From a checkpoint of a small mixture-of-experts model trained on Wikipedia: 12 layers.
Below are experts of layer 3 (counted from 0) of a mixture-of-experts language model. Rows are named router (the router's row for the expert), up (a neuron's input weights, with its number), down (a neuron's output weights, with its number) and show model dimensions 0-63. Each number is 128 + 24 x the weight over its row's rms, rounded and kept within 0 to 255. Numbers have three digits each.
Before each expert's rows: a language model's description of what the expert responds to; "comes before" lists some tokens at least twice as common just after its tokens as in all text. This comes from a sample of Wikipedia text that the model never trained on. Tokens count by the router's weight.

# expert 63
It responds to: Prepositions right after verbs, mostly on, in, over, out and about, as in published on, broadcast on, turned out.
comes before: "the ", "a ", "as ", "to ", "his ", "by "
router:140128129128138131147118110118141137143107217091120150125141154142122117153104157109125159109101084155126157122153158125111122054136130168152111116133156091084116149144135125133183163129104089
up0:100136109095129133153101118123116126117085110104114136140163183083144106158093135108136102133129110106138148140119138134139136134094137120156150153148137113108133146098113152119152141157085140
down0:098098151173084097123142129099129135147128128101142126129089132126160120126129085084094122127164150167100171100144103154094103159152085144125125112081167129159128169125118087132128115123175088
up1:109092101142146105154160073135099142139148130150157145130143160138093128128151104167147102125180162147122138124141093118147176098151110136084125154069102089154144111125130171132110157113133125
down1:097170110157145182178121123173125114155151166155147132141143106113129098130102115096164109181152169129155142108112132091184145116157155155153117123131133121162092147115139113129149147124105118
up2:192119113114154139102116098103133112188124115111067115146122149130137072156115145114118147124136094136157113110131104114134125180134142117143130101143137129165106115178123173171114176118144138
down2:125123131126137137119132151127143140092118140144152156135140089138098094149132125116149125104148118191107118103119092106105132127130128139179118144159115122111130155120115091131142153152140113
up3:086130110119112147172089142165127133158161214100117140183084148102118114160127146139151188164113089128144125155120122192123128117146131124098146060132127159108165111127108143134153143127191124
down3:152109081083100126120147141125133082127170145099143131114160124150119134148169123136126142131141119125141084141123128139110106111073127147121124096091128117090142135144140100113144121143075136
up4:106123122118129040136129114157121134124149143113151080136125150099102103130117148133107110152143165097111104159133104109171160111118131129149063155139163099112101142139123104155110155134133131
down4:170155133126162168116128123116141123107110099146150095109153155111170150091131104142126156144127135163105131106115144113134149147081111127103148133130107119192113134116163143111115096139131113
up5:144127170121102156128083113133100131136137130106120142171096125144097147149123106119106104127135146158053112131147125088124128155121131088097074091134079097135122166160108133154157169141127105
down5:134155134103093109115160133099164122110111105124095104134117117116108094089162099157145088156112115127193124121117125150120122138152181077136149136131176137153112101145118089129141090106105144
up6:167124151104117124145172158156132110112102161130131125126178139144127122138130124109113140174103124127109131073176145142154134154135156150164092117137124125083115183147092154115106086167099093
down6:160126106113157133114126104092128145122171118063110109125074110134139115165134167109100163068118159135092137180127152090124105059145149118140122117114119140177119106119195065115072164116129086
up7:119141114114170166121124131138126149152142159114137144134122127177144156143163179142121167141117128122111078137153093130105121155136143126107159099167120153161093127177146104114089111163134128
down7:146132110122156161102100211118087111107104087113136143148124121129109103141108115148105117123131135134109125178119122155104082136142166139142113113131110126131143113146155129109118115163154145
up8:100124131133114126120142125132156093143168112139126158090091159122145160078116112125127139114094140110153120147107109096118159192123150149165120115135118091125109107142130156066145118134114171
down8:132131074185101126107143120111126125140129159098077098090188122164109128142122104114129114126141090137126171117120150140125111128118183144118151135119104111124160149122141114142110132130149156
up9:155110139103112131128114110110154091114095124118082142179161136154107121138101152120137131094122161115130136142186110117078159104130138109151138150153132171096164158126107142148170111123144107
down9:119140156138132089158155132132152128159160159138142097149108096137099157117125096152141120144090109122121184106064108147140109151101137128138132132093140094106130124118084135136122171146145153
up10:153080160119125136136133120193109130084139163125108151145134129159147140108135130122097136147168118149129140134151137116147156126179089131102129140128149084119166116116135134122144143095146130
down10:089107123146075118167113140135139091110127104130144096079095180112114114109152125133130128131119133137121114147132108136141107129126085114149125127145150098168143137125147119133104108128094121
up11:131070138138104159084127109170151124132179148106127093145078090123114097121123098130131131100150166159111086099122148127079148057136119148161113105085118145132134079117051110133118136113135124
down11:122133152128148129135180120118151131115128135138112144151168094167152148128128142145132060154134104142150171116131154130132132117146090092132170156108114092123122140184110115108111146112121145
up12:124128141136124116141132146105167116069131133134105106153111161130168128159147168144136115128067115116115128112148092111114144167098131146155115138099136120126153115119100157142170111119139147
down12:108150177110142123156160134140107134175107138129106097141135094148132140111101139125125145108158128185128095159096120104135123129115077111104120116134123104110102106146138132191121114123083147
up13:133120117175134137130132158167177145108113105131147127119148106143114121132157086119127092145122156127101116118077134134126105136126139108125095154126149105135147161132132134122084158082118162
down13:160153157131137153162116097111086135172125153107120102142102159132101067132114141124058132117117128139140130162142140153104079133084126101118091102164104137140149103117093118147144112138136150
up14:116148099125104150158130137176154129133164152133125132116123149091136130129129102086166116152122076156137090132127112111140132119124140189126143150136144129117122095168161103133129139147135140
down14:111149158119141157098193093145146145144121145131148116102113134148127144137082138127087102093148129127145161131123164108084127160131133133126116121139095077134148147140166151135128154107111093
up15:149158121127137105139112048165140134149129124152142116092132151126133150096136159126130113137086157117128117093134085111112103161174096126114096128172158167166129126121175140163153155140160106
down15:091147076113095138133174173101186091112132108096131122119118115113110151091112136091128140139133135110162134097135157147124159131124168158109155166081112136079153202139147134134154107128082146
up16:103159127135137123148115130119153120086125131146115122113092135114132118144071160115134127069151105113108093132126150125123125132111129108115142152117123141158131147136120129160137094087111097
down16:192096106087097155145146131161113141121145123135160095120107150075134077192109140172150107107150098146138133149117141111138125108111110133126123104138121152096107121106125157093113125145113140
up17:117144098102142101126126109134144134081121113163119094163152126129100144145156150141150111122106146141135111129100120079092135072139149155187135124136099127117094095093147091185116122132137096
down17:128119164119100122109108078149140089132089126146176144129127099176142155102158085172159096158114085158128153135171160130088126165148156135106093129148070172160147102152119131102100122162110110
up18:118116194099115125123105088149114116126187061126132108145136105142157136148129105122161095127085103092143128117103115108108141117130135113115128149152133122164113137090114107124109142101121102
down18:122128142137132130152099102138147137087140136103143127127139110132156112122105138100153131114129097173175103077111139078083152133094105125153161144121113122177122152122103170094116149128140093
up19:144092103148120141121111129120169128100108115140142141134153149150110153140131098123143111093128151123117121144107075130138135159184129169162103097172179154139114127152147115139117084106078116
down19:105146157147096133147160099143102140079173152151101129141168127134155100098133129074136129131130138153130160152141100139112138091107059068079112135131098079132144100146123139081103131111128119
up20:124148146145164120118114118162113129139129161138112130108139075146110105137099127095138163212076102132127143137138167143140120158110128115113125119137118102163178135144142146101126142087128133
down20:125118140128115131123108131074140132099107129098101145111161112115116134093163186166114161114156112134117159186144145135101124119103155172138122117139124136072165120119123112126143147148159135
up21:132112112176157108105115129124119119117154111113104159128095141155101123144117123141134090119132111176123100138107095107169064135080106115121136104124151128157094178122111120133125140088096068
down21:158155112078152113113084114152075121118136101156127135114154095092111154118142120125078130120098152123158118104115150084132120161110105128122133137119138129135145147115159138099150141097142123
up22:125140126164140163137137120153164154177152107100109161161185123140096094144140200153141103140133116128103147148089113075119123110120116145122146129124132100130120120134145133147124095146099138
down22:115111161104152157141196150122102103121124179115132081148148142125175146134152113119074118148154140163157179105146132123110167151099110123114132174165135122103135107116154146148123124079114130
up23:107142141102131116131117129189119112144096112100085173125079128126109106110113089129140139123115114128118118125121158126096216148133125115173133166148122070069115135110121191112138112149152131
down23:089147115105104158140114146136105140110111142128141132067110169114113120116114112128107121108139118134103106126152144156143108142103107135111109138115098132108139118117147127125158129104129116
up24:162126139146170147112153133126132097072122179129134118101132131093154072104110166108131133126083109127133095118100154112130115127144135136116137087108094116120120117133171135075122101109126147
down24:146161151103095144136113103119089129146116114111169088127164156125145128149146109128134112089138120103131129134122088135069124130142140110120140146173153137140120175134133112116149133115161110
up25:114148102162172144150139097125120129121107134163138098101120126100126116096129117115095151086114133153156093126070127145137168112179096128180163123128132121129123132112120062126123112143142069
down25:133120136148106076155124099145131125117133158134099135110123067084145140092131105105138175109129114133100131085107133148136132148120149119139096176100153153129200154129094133129107143146144145
up26:151149108092119087141136109132142135141157122152127116110085147122150113106170126147132139149168117095116120104128194111158135187094123128091111126110106145132099102124121116145134110109179153
down26:093140143095133149122177142147117130154121135124104128113113123143120157091093125109087127152143073126151168132106121157121112153160125104138139124114158163100144142098131127108139155159130125
up27:135132113113098116123135183099118110128081124204157141129147164128108150097095133123162136167129156177141138120120129147113105127119140162136136144168115113122111111124112122132082142132090139
down27:100123120120104136099113099164137109141116123101125128135150134122124162171100161143140154149124127104152165114147123090089157124109156134143092091131116153137155128093182118150128112150141127
up28:158114094136119119144116115095136153171144158120095103112116126147150092130134151155146103155128102155157080143110122171142104112140158140092082081121152160136097113087159103136138142114092096
down28:139104113103113106090118150120132106157139106149125135135139118138145162103163122098125108070153124124148134144100137132133118104126097136132129149144130103093162104145163121134108145117137121
up29:150141138122143167145133088142152123138121097076182100105154116132103093121099152116116117138107123124099109109100131129106137169118097163082114098126111140140097086141080146171107131118149098
down29:108112130119139103111096188155132125157102156151120082098124096134173129131102139167148137122138123156130169170127136168098103132125121158147145099143124125100164173126115134107113126123172123
up30:141122103131132163075137095108139117109121163109148118109099142120158109108116139102118104059133173153133109125100131126068153129107116169096130098116159137124145097177121111140168137118145143
down30:138112128144108103137149156148132104099150110159129125113143092189122168128151153153164164164115154057131154121146139149176117157106167151129076139128142125179110119112161127112106112121112145
up31:151096142121118105121149132142117125139154101147108126091161099112139176149125178110149109164112150112121110124191113159113145139153126096120087155150115109149124091121130109147101169085148177
down31:142142144111103188121127149097096101129128176116084178112135137125127144095169125133109113109146139149104114138170105156095108115129115116126143122136126118117105142166163163111076154165129153
up32:131155122137092118114135152080126153112139119135122137154148166130138138109147097104114117134123111128130160134140134084160106125101129160153108098114159092129125135123123130157142070132113061
down32:121118146109132082120131122142162143140127095141164078149093108133116138123081126082134127120125114138105144125101134164141139128071189094139146150153133170137136156117109135097104140080140152
up33:104115177140133118136113135117113153164157118142134108168169142112120104129125141129139142081123161131143102126126149085168162108095144147106143194150105134121132110096103157146139098097147128
down33:124128136126104134134104112152137089114144123169122119165165094141128140087115120176129113170121116108110123175070160137180124127216156086123156113139145140188113136196120134086125099149112104
up34:141180115103207140141131130145099145115118136086139129109086150130126168091133108129146130144126109104096096178066188119110110127131100132107100135082100157139118139114144156112130142172099113
down34:121124135122123126133142150128145111149139132141105100167103140124129112160100143101058138107126166115111120142153126145105137131127158130130124133151178134118141115120114111154148156128130135
up35:119127187126140171107159154121128126147146059088132110159162149140107153186173147121137119111110134113084149134158133174089142147122123084126098131146099105164128113122168118125147136134145150
down35:117108138148137129129147121089120108112141161120143146155142135121090122117173136124105151126114133162124137155154145123096131112108107149098141135163136193166102134163136154120152127117123136
up36:176116107137128101116170144130147114127097119090135129119131166123150132136157084162141102126119121061085154123150129126129128123117156136117099141131139150159133131121180125108123097115130112
down36:162153137063133120131122157170123113116161119111159110151139131131140123138126118069139137157122133104148170141146149114144119146156109112124190122127125075149116148099104077133131121146125131
up37:157148123148112120142155126150126156087117156124125109120142119156085120150168058120117081167096115084122152134124146146131144095111109128095119149100115131132104146090121120094071076122160098
down37:157117135134174146094127127116126098172132142128115094120137126102109097129153138132131167133111160194129107117137114176177099120132079088128124095175153117124118066145132201128171100127104137
up38:111128139181129124120120167127123130107092121145109088112141142107093078156080138177121114130130090079138161090107135130100110121090146102117125126146118101152100156144162126096168147091162120
down38:136154137125123132077128114154152141154120108138154172104148144136117138192144108161141109154154173102129111099110109109130078110117109161118137142144107105154118154163137161138134134174143141
up39:105140086143148079164143114116132136112100117164114124116124163094149100093126130103137131154067137151115109125120151113143146170138121153136121103171118145075124129144119181117066122106124117
down39:174145148149159159126106150104130141135162133105126114158119123108130109177102092077159151131088126160156154117117120134127040183147139152151124132137130140123138146127143128078161094170115159
up40:130168112098118139106158179109142115149121098105131111148129130135161124116156154140112086104117166125118178094126144115147140142124140110152135095099139092076091114120127145114097183107095109
down40:096118124140141148132101078099151124092138132157117073116128125105129135090102139157142114161097119127146126142134141136119124103098121155129125128133120143142102121142135060137169107121141076
up41:144131069161128116098111095109131131126103118093198131139133122104112142098143143107182136140123128131086136098173162106119129137125144135161167087114148159065128100062095134127118120105111165
down41:122094158106135107107135179106135134163134134124114124130090158118160154132151144164143156142152151123121094149129072146151141142123140123112089106121145097135152136163135098140111146077117094
up42:096098140146122076140142139133166107112109120124103163153140141132093113106119087149147166105124153156121162073140101108129171132157095084114107122159113125125123150157053138133127125123133126
down42:143116135142107109156122117129150084110133140141133089133145097122135099126091118113141134081157097080066103111092107096143127123131136167158109174116134142150105138108106138086143189151091170
up43:128088133114131136145128154163115157143102126158092135161169123116173151129095094114085121175108133132138116124126173136091145186136137115149076158158095089195085136162080151107156105147093115
down43:118161141155143149144142111156155125135098161129106139138128165134115152127103126123137132120121144139126161140134110136129162112143160135119122114100122148122183132068116122122133114157119143
up44:121123153121149121089073131107129131122152120088111129168109106174113094105134148171123149152116133107121107142152144149077137116156129099145160131147083153159133104139142103131164123142139148
down44:150141151144162102147111101181119170090129126185113150090112105116115083130097091128136134121144107107155126138126181101133132098118131125147093132123134137155137154192100165118137114156118119
up45:148164216077136107145143135131102132147146141103141152117133106154158154172088105120136121162105123104142144141173153158133121135139139094139079112154161138104109160112133148110116117092125115
down45:087117138160127128121107101143124146137131144125130144144145111097124162118178131091089138139136140107125094107157090163122155132086167100134140115151108110140124150103167146101178142166160137
up46:151136135111100097103085113102136128143121123125097130144109124131139094055129103155112149127118121106134120177101175145117104123091159130147153129152127108117156168120124129151121129145100083
down46:159153077164157128139149146119162095120127161123168154143126146118103135152118128167147097147116137138096144087125123154127110096107061158123122128183144184148111103138132095144120107130165138
up47:115111117129120112107143129140099164116148131130121160116111102129134118083117168116131127136147175133109119110141093153126167162118111113101118152135137124143160161112114148112112143101096094
down47:127123095119128152161092135107139133172171093141139117117125136115100153105106126106110121084168157132136161139160147146094134106135142161095100094155125130132087119118181108129129143143125121
up48:151111101131159125148106140123133109203148128145104080144140153101124119128093099115147141088125116116127174107149159130129152151117120136131110144131163110151108150101107103094149165112134137
down48:083139167139126150129136100068130105116152153138136133130147139175140109152133169129088103114120061148135124120149130121097138097113090150090103107066132135126094120092100139141131140123061172